config.toml
num_hidden_layers = 12
hidden_size = 160
n_experts = 48
experts_per_token = 2
d_expert = 160
d_shared_expert = 0
hidden_act = "silu"
moe_layers = [2, 3, 4, 5, 6, 7, 8, 9, 10, 11]
router_score = "softmax"
normalize_top_k = true
routed_scale = 1.0
balance_loss = 0.0195
balance_bias = false
init_std_router = 0.0271
lr_router = 0.00102
num_attention_heads = 5
num_key_value_heads = 1
head_dim = 32
vocab_size = 8192
norm = "rmsnorm"
norm_place = "pre"
norm_eps = 1e-06
positions = "rope"
rope_theta = 1080.0
rope_fraction = 1.0
qk_norm = false
attn_scale = 0.177
tie_word_embeddings = true
parallel_block = false
init = "normal"
init_std_qkv = 0.0422
init_std_o = 0.00861
init_std_up = 0.0422
init_std_down = 0.0043
optimizer = "adamw"
learning_rate = 0.00243
lr_mult_qkv = 0.4
beta1 = 0.9
beta2 = 0.99
lr_head = 0.00697
max_grad_norm = 1.0
warmup_steps = 228
schedule = "cos"
final_lr_fraction = 0.0
batch_tokens = 65536
max_seq_len = 1024
doc_mask = true
train_tokens = 273600000
max_steps = 4175
dataset = "wikipedia_en"
Below are experts of layer 9 (counted from 0) of a mixture-of-experts language model. Rows are named router (the router's row for the expert) and show model dimensions 0-159. Each number is 128 + 24 x the weight over its row's rms, rounded and kept within 0 to 255.
After each expert's rows: "raises" lists some tokens whose logits its average output raises strongly, later layers aside. This comes from a sample of Wikipedia text that the model never trained on.

# expert 26
router [205 161 132 121 136  90 138 142 158 131 126 103 132 164 110 131  99  99 168 116 156 126 112 115 131 115 108 109 143 112 156  77 137 145 179 156 107 110 157 175 132 108 125 134 139 139 117 162  93 152 109 113 149 102 121 132 102 134 186 178 120 107 140 109 124 110 131 120 107 147  98 135 144 133 135 114 110  98 139 124 142  94 104 121 135 137 119 116 106 106 136 118 144 157 141 142 134 112 148 158 104 126 109 118 102 137  93  83 154  88 107 139 105 135 130 124 165  63  88 135 127 133 130  69 142 106 136 133 151 101 108 161 114 162 127 112 153 108 127 166 142 144 115 101 154 153 130  91 122 139 110 121 139  49 143 128 130 113 147  99]
raises: "ine", "ure", "ed", "ines", "un", "ale"

# expert 33
router [ 96 110 112 178  80 159 125 116 109 120 148 124  92 135 113  87 128 153 130 143  89 139 111 152 124 123 123 129 156 133  98 170  56 164 146 136 148 109  99 151 142 167 102 114 161 125 161 183  93  80 161 147 149 154 138 166 106 146 147  90 137 100 121 141 121 120 137 142 127 111 139 162  74 110  99 118 128 109 109 157 109 130 112 121 149 139  79 104  96 137 132 141 157 116 122 158 174 128  91 127 138 151 134 122 110 157 157 146 134 113 118 138 132 154 170 142 149 113 148 119 144 107 110 156 132 149 127 107  91 115  88 129 141 146 114 112 111 136 150 170 140  88 132 112 128 130 157  95 102 107 115 120 151 160  92 139 146 103  97 112]
raises: "s", "-", ".", "'", "el"

# expert 38
router [135 113 127 171 160 132 124 105 126 123 129 126 134 134 163 105 114 159 131 160 135 158 148 105 127 157  78  91 114 134  89 128 162 149 155  94  92 194 131 128 117 135 167 138 110 135 112  61 139 119 131 140 110 124 151 132 152  96 132 122 112 129 101 119 156 149 123 105 137 114 181 134 129 153 114 112 146 123 117 111 111 130  99 143  95 114 112 138 109 116 144 148 104 125  69 152 142 105 134 118  78 133 108 111 138 153 112 146 145 143 155 100  82  80 163 112 120 105 122 110 135 109 105 133 122 119 116 106 101 113 153  95 137 134 124 110 178 126 153 164  87 132 109 166 124 175  84 143 104 150 144  89 175 133 137 164 150 101 146  93]
raises: "t", "go", "jo", "ge", "ville", "s"

# expert 5
router [151  92 117 115 128 157 139 108 157 126 119 127 117 127  88 109  87  77 153 119 126 148 129 139 133 110 152 138 177 155 164 151 165 131 137 104 109 155 121  95 117 150 121 143  97 121 163 110 101 128 128 189  84 123 109 177  66 155 153 131 138 135 112 149 162 121 136 166 119  80 130 136 106 160  69 120 155  99 146 109  92 107 129 121 122  79 113 130 138 123 118 133 134 115 148 127 126 144 159 141  97 141  91 124 112  99 160 137  80 130 125 139  98 128 110 105 116 151 130 135 137 102 159 140 140 157 113 123  89  87 133 133 158  94 108 130 180  79 157 113 104 149  90 138 127 135 117 135 123 122 142  88 153 156 133 146 119 138 156 134]
raises: ",", " ", " (", ".", " and", "'"

# expert 28
router [145 106 101 161 128 132  89 158  78 141 160 127 177 121 134 101 162 116 134 154  87 139 141 130  86 155 117  67 149 112 141 127  88 100  99 155 123 108 134 107  99 155  93 146 101 160 105 138 125 154 122 116 103 138 120 137 131  68  88 146  95 171 119 143 113 157 129 100 105 124 134 115 128 126 132 122  87 155 135  97 148 126 136 132 106 157 104 119 131 152 163 152 135 147 127 156 124 141 166 156 110 121 149 137 151 125 122 131 127  96 137 149 111 165 114 109 140 115 122  95 117 115 135 144 109 146 123 144 121 147  94 116 153 123  90  94  76 107 122 125 119 134 118 169  70 118 152  94  81 120 115 188 131 143 176 143 153 115 106 111]
raises: ",", "0", "–", "1", "9", "8"

# expert 37
router [163 161  74 120 153 113 170  94 145 162  82 145 148 143 141 132 145 130 110 121 134 150 154 131  87 171 155 152  90 102 169 145 101 149 133 138 129 142 113 134 125 124 161 105 114 156 146 130 126  83  90 157 120 152 133 120 107 125 149 174 133 121 124 124 144 126 157 181 101 189 133 134 126 110 112 107 126 108 157 114 128 115 139  85 121 182 148 128 147  89 153 134  94 146 157 145  87 100 141 118 138 130 127 110 141 161 160 113 109 161 133 149 103 146 152 156 118 143 149 103 177 101 115 105 149 122 136 106 153 107 133 117 185 132 115 158 149  98 142  89 117 119 122 140 120 145 104 138 102 158 122 177 111 137 125 121 107 139 127 172]
raises: "eu", "et", "vel", "ë"

# expert 11
router [100 164 108 110 104 125 110 130  87 132 140 135 141 124 156 140 105 106 114 131 155 131 113 134 172 105 113 146 112 112 105 119 129 139 132 124 123  82 137 156 155 117 165 109 117 102 151 163 146 169 152 125  97 138 109 100 111 113 128 117 103 149 154 133 149 140 103  88 131 105 121  93 112 149 173  92 112 160 170 166 151  62 101  87 117 109 158 127 114 134 134 167 139 122 118 164 133 107 117 122 141 107 138  86 117  87 120 101 163 159 109 139 157 137 114 146 181 107 107 135 134 144 126 134 124 126 137 124 107 128  82  90 128 177 128 145 139  85 169 160 100 184 173 138 148 141 155  99 132 125 133 107 165  99 155 150 120 161 133 120]
raises: " |", ".", "terminat", "8", "sco", "mouth"

# expert 0
router [114 104 116  96 135 151 155 125 130  99 123 125  93 165 117  94 161 111 164 160 118  82 138 107 154 111 109 131 126 115 100 116 141  90 122 155 165 118 111 144 158 102 121 114 107 154 179  97 121 140  92 144 112 100 134 167 127 107 146 126  81  85 131 146 148 111 112 104 133 140 129 130 128 127 146 133 128 137  98 153  81 124 135 160 111  87 150 131 103 165 131  97 150 127 159 124 128 173 136 175 140 139 123 127 115 113  67 113 141 162 101 102 139 156 151 117 143 115 131 167 111 152 128 155  64 127  96 149 104 160 111 115 116 103 115  91 137 128 127  96 145 125 169 116 150 137 140 147 140 121 157 122 155 139 170  87  95 123  77 156]
raises: "s", " ", ",", ")", "d", "-"

# expert 14
router [128 106 135 140 146 129 129 122 112 146 130 126 140 173 150  86 124 118 106  97 136 124 121 130 116 140 143 121 112  86 109 159 129 111 136 108 113 128 124 142 170  74 154  84  75 110  90  77 109 125 106 132 133  84 123 103 118 127 101 144 126 135 155 115 126 121 155 115 142 145 131 138 154 131 167 151 147 119 138 119 114  75  89  90 189  96 134 160 130 142 158 165 150 165  89 116  82 121 162 188 130 120 146  86 114 108  84 134 142 107 136 131 124 104 110 147 152  96 108 136 122 111  98 113 131 146 121 125 145  85 118 166 130 165 135 110 147 115 115  89 134 174 129 130  80 152 148 140 111 155  95 154 103 132 160 142 106 124 104 152]
raises: "ing", "ant", "ic", "abad", "ol"

# expert 43
router [123 173 133 103 116 139  89 161 115 108 103 128 129  93 127 102 145  92 133 121 125 112 139 157 131 103 111 170 146 155 139 173  85  91 130 144  76 121  98 123 152 131  92 121 150 184 151 184  89 154 158 141 142 154 146 105  84  94 149 108 131 100 183 105 135 146 117 160 106 112 142 132 152 163 101 191 148 134 133 131 134 155 113  94  98  98 154 102 171 130 133 129 153  77 146 175 159 133 140 112 153 116 126 109 101 111 134 115 148  95 140 114 131 151 138 131 143 161 145 136 119 124 160 133 129 134 133 132  86 158 132 134 134 107 111 165 115 114 109 121 138 115 146 154 142 131 137  92 104 129 112  93 102 119 161 138 123 154 139 125]
raises: " a", " (", " ", " for", ".", ","

# expert 16
router [141 141 153 129 135 110 112 197 138 140 135 125 141 132 119 138  96 132 123 164 117 139 127 108 132 146 114 151 119 126 144 108  78 119 120 153  99 149 114 102 108 137 130 120 128 102 117 158 134 108 203 131 143  86 150  88 172 105 133 149 108 131 101 152 114 168 161 118 122 111 114 150 125 134 156 135 125  93 121 135 114 155 113 156 128  98 162 131 126 179 136 112 122 129 123 140 163 134 111 129 139 142 111 133 117 131 159 114 155 124 101  71 164 152 164 119  81 195 162 166 162 122 133 165 120 135  86 144  67 120 171 111 143 143 146 124 121 108  82 110 105 131 100 113 141 131 154 156 131 119 112 151 136 110 163 178 134 107 153 128]
raises: "s", " ", "f"

# expert 20
router [133 143 128 112 127 173 117 103 122  73  82 129 117  82  99 100 129 132 148 121  49 142 139 115 142  87  95 122 137 130 142 136 132 123 128 149  97 187  92 150 116 145  79 134 141 141 127 114  96 151 121 145 130 153 121 109 127 133  75 146 160 172 150 120 139 141  98 155 135 109 156 122 135 133 107 138 175 159 129 136 121 125 117 137  91 114 142 153  98 101  97 123 117  85 165 160 164 157  92 117 127 134 138 147 157 105 109 172 158 155 126 133 144 147 146 133 146 124 154 144  93 172 149 175 106 138 147 125 140 125 144 136 151  97  93  87  96 148 140 117 110 153 138 118 118 114 152 126  87  90 140 104 133  90 110 115 131 111 130 138]
raises: ".", ",", " ", " in", " (", " and"

# expert 42
router [ 99 141  81 124 133  91 136 137 100 121 102 125 114  64 133 142 134  94 124 157 160  79 103 119 172 128 148  90 139  90 167  69 106 128 106 137 144 108 100 106 120 115 118 137 139 111 140 165 161 104 140 149  95 140 138  96 166 128 103 152 149 127 149 141 154 123 131 145 131 122 129 112  81 164 103 128 147 128 110 140 129 138 153 158 158 137 108 130 147 151 105 126 113 140 121  67 186 160 122 137 110 121 134 118 111 114 131 134 106 102 100  70 160 116 121 128 173 138 136 136 106 158  77  95 127 104 113 115 136 162 119 115 121 142 139 132  86 154 107 100 139 135 122  89 125  86 113 141 108 128 117 151 116 160  77 113 143 118 108  97]
raises: "-", " ", ".", ","

# expert 27
router [114 127  83 118 136 140 124 129 113 126 128 117 141  96 131 106 134 141 116 152 155 156 101 151 138 119 164  97  78 127  93 102 131 111 103 142 167 147 128 133 145 122  97 134 136 134 151 142 115 139 113 172 165 152 140 109 143 152 101 145 133 108 171 153 140  93 165 161 115 170 131  79 107 116 125 136 124 108 160  97 129  97 164 134 123 116 152 160 141  96 115 163 100 114  87  78 108 115 170 148 139 127  88 125 113 101 146 133  88 150 103 148  68 143 129  96 193 127  89 115 144 176 109 102 139  78 126 127 146 134 152 106 131 158 122  75 133 137 149 137  81 109 119 125 106 134 114 104 140 111 146 146 129 144 120 121 124 122  88 109]
raises: " in", ",", " on", ".", " for", ":"

# expert 45
router [127  66 153 129 134  79 133 125 114 144 164 134 102 140 149 112 104 140 147 136 146 123 114 152 120  78  85 118 121 106 116 104 159 139 138  80  96 108 152 161 144 107 140 116 159 124 122 133 124 127 153 150 137 124 113  91 142 145 142 162 120 133 107 127 119 109 143 121 113 108 118 139 115 121 106  97 108 130 120 199  86 105 131 129 113 147 124 126 103 148 178 140 130 123 139 124  92 134 133 126 107 129 151 116 142 145  97 120 132 115 162 184 122  97 111 143  93 137 193 123 129 124 128 136 126 183  86 106 135 127 108 163 126  96  96 101 120 118 174 172 154 148  82  94 101 144 128 108  85 184 151 134 148 102  99 106 131 149 104 148]
raises: "n", "m", "2", "0", "k", "1"

# expert 3
router [143 137 114 156 149  99 160 149 111 123 124 112 125 103  95 154 160  96  76 116 108 145 151 156  95 149 156  99 120 138  94 141 117 116 165 134  74 164  76 146 109 142  93 117 134 105 142 104 131 142 106 136 102 123 140 147  88 127 108 130 148 143 118 152  82 114 141 143 109 100 121 138 140 120 106  90  91 104 107 103  89 169 131  91 154 109 112 119 113 114 156 120 125 121 147 101  97 108 170 112 119  51  99 149 102 155 170 109 101 136 157 142 151 111 125 173 139 148 118 138  85 122 125  86 140 121 131 121 183 119 124 132 137 139 137 129 136 148 101 153 149 131 145 176 122 129 141  95 127  96 157 153 124 112 117 111 161 156 147 141]
raises: "2", "1", "s", "3", "Career"

# expert 23
router [111 149 143 161 134 125 134 105 109 136 164 108 131 154 150 109  97 130 159 155 137 128 103 128 121 136 156 139 113 151 145  84 138  73 107  73 143  88 145 163 130  92 125 107 130 141 130 114  91  98 125 122 106 112 130 148 144 115  86  98 150 123 126 102 162 163 137  71 119 111 186 134  88 163 134 105 114 122 135 164 137 129 124 149  99 134 135 166 141 102 127 125 124 150 147 143  82 129 101 123 145 135 144 116 144 155  93 128 142 126 145 157 107 148 100 108  78 146  94 128  81 110 128 119 100 134 142 122 152 145 150 113 176  57 130 144 105 149  75 129 177 150 144 109 153 147 122 107 112 126 126 115 112 101 146 131 116  83 153 132]
raises: "0", "7", " (", "1", "9", "6"

# expert 9
router [168 130 126  83 150 192 143 139 118  88 109 150 120  95 115 153 145 141 149 128 111 142 143 102 151 139 146 131 180 108 138  78 113 106  70 124 150 151  99 157 170 156 128 123  97  86 164 157  92 114 120 140 118 122 150 143 157 131 151 144  87 140  93 160 165 100 150 153 129 201 114 122 109 121 142 131 129 123 130 129 129 151 148  97 158 104 133 132 131 149 100  85 146 129 119 153 142 114 125 151 123 106  82 129 109 129 170 113 132 144 156 130 161 147 117 161 134 121 155 152 146 142 129 138 143 137  92 158 104 126 139 139  99  96 138 136 107 164 122 106 136 101 131 126 135 165 179 147  78 121 132 120 156 152 135 133 164 130 145 103]
raises: "es", "th", "on", "e", "t", "s"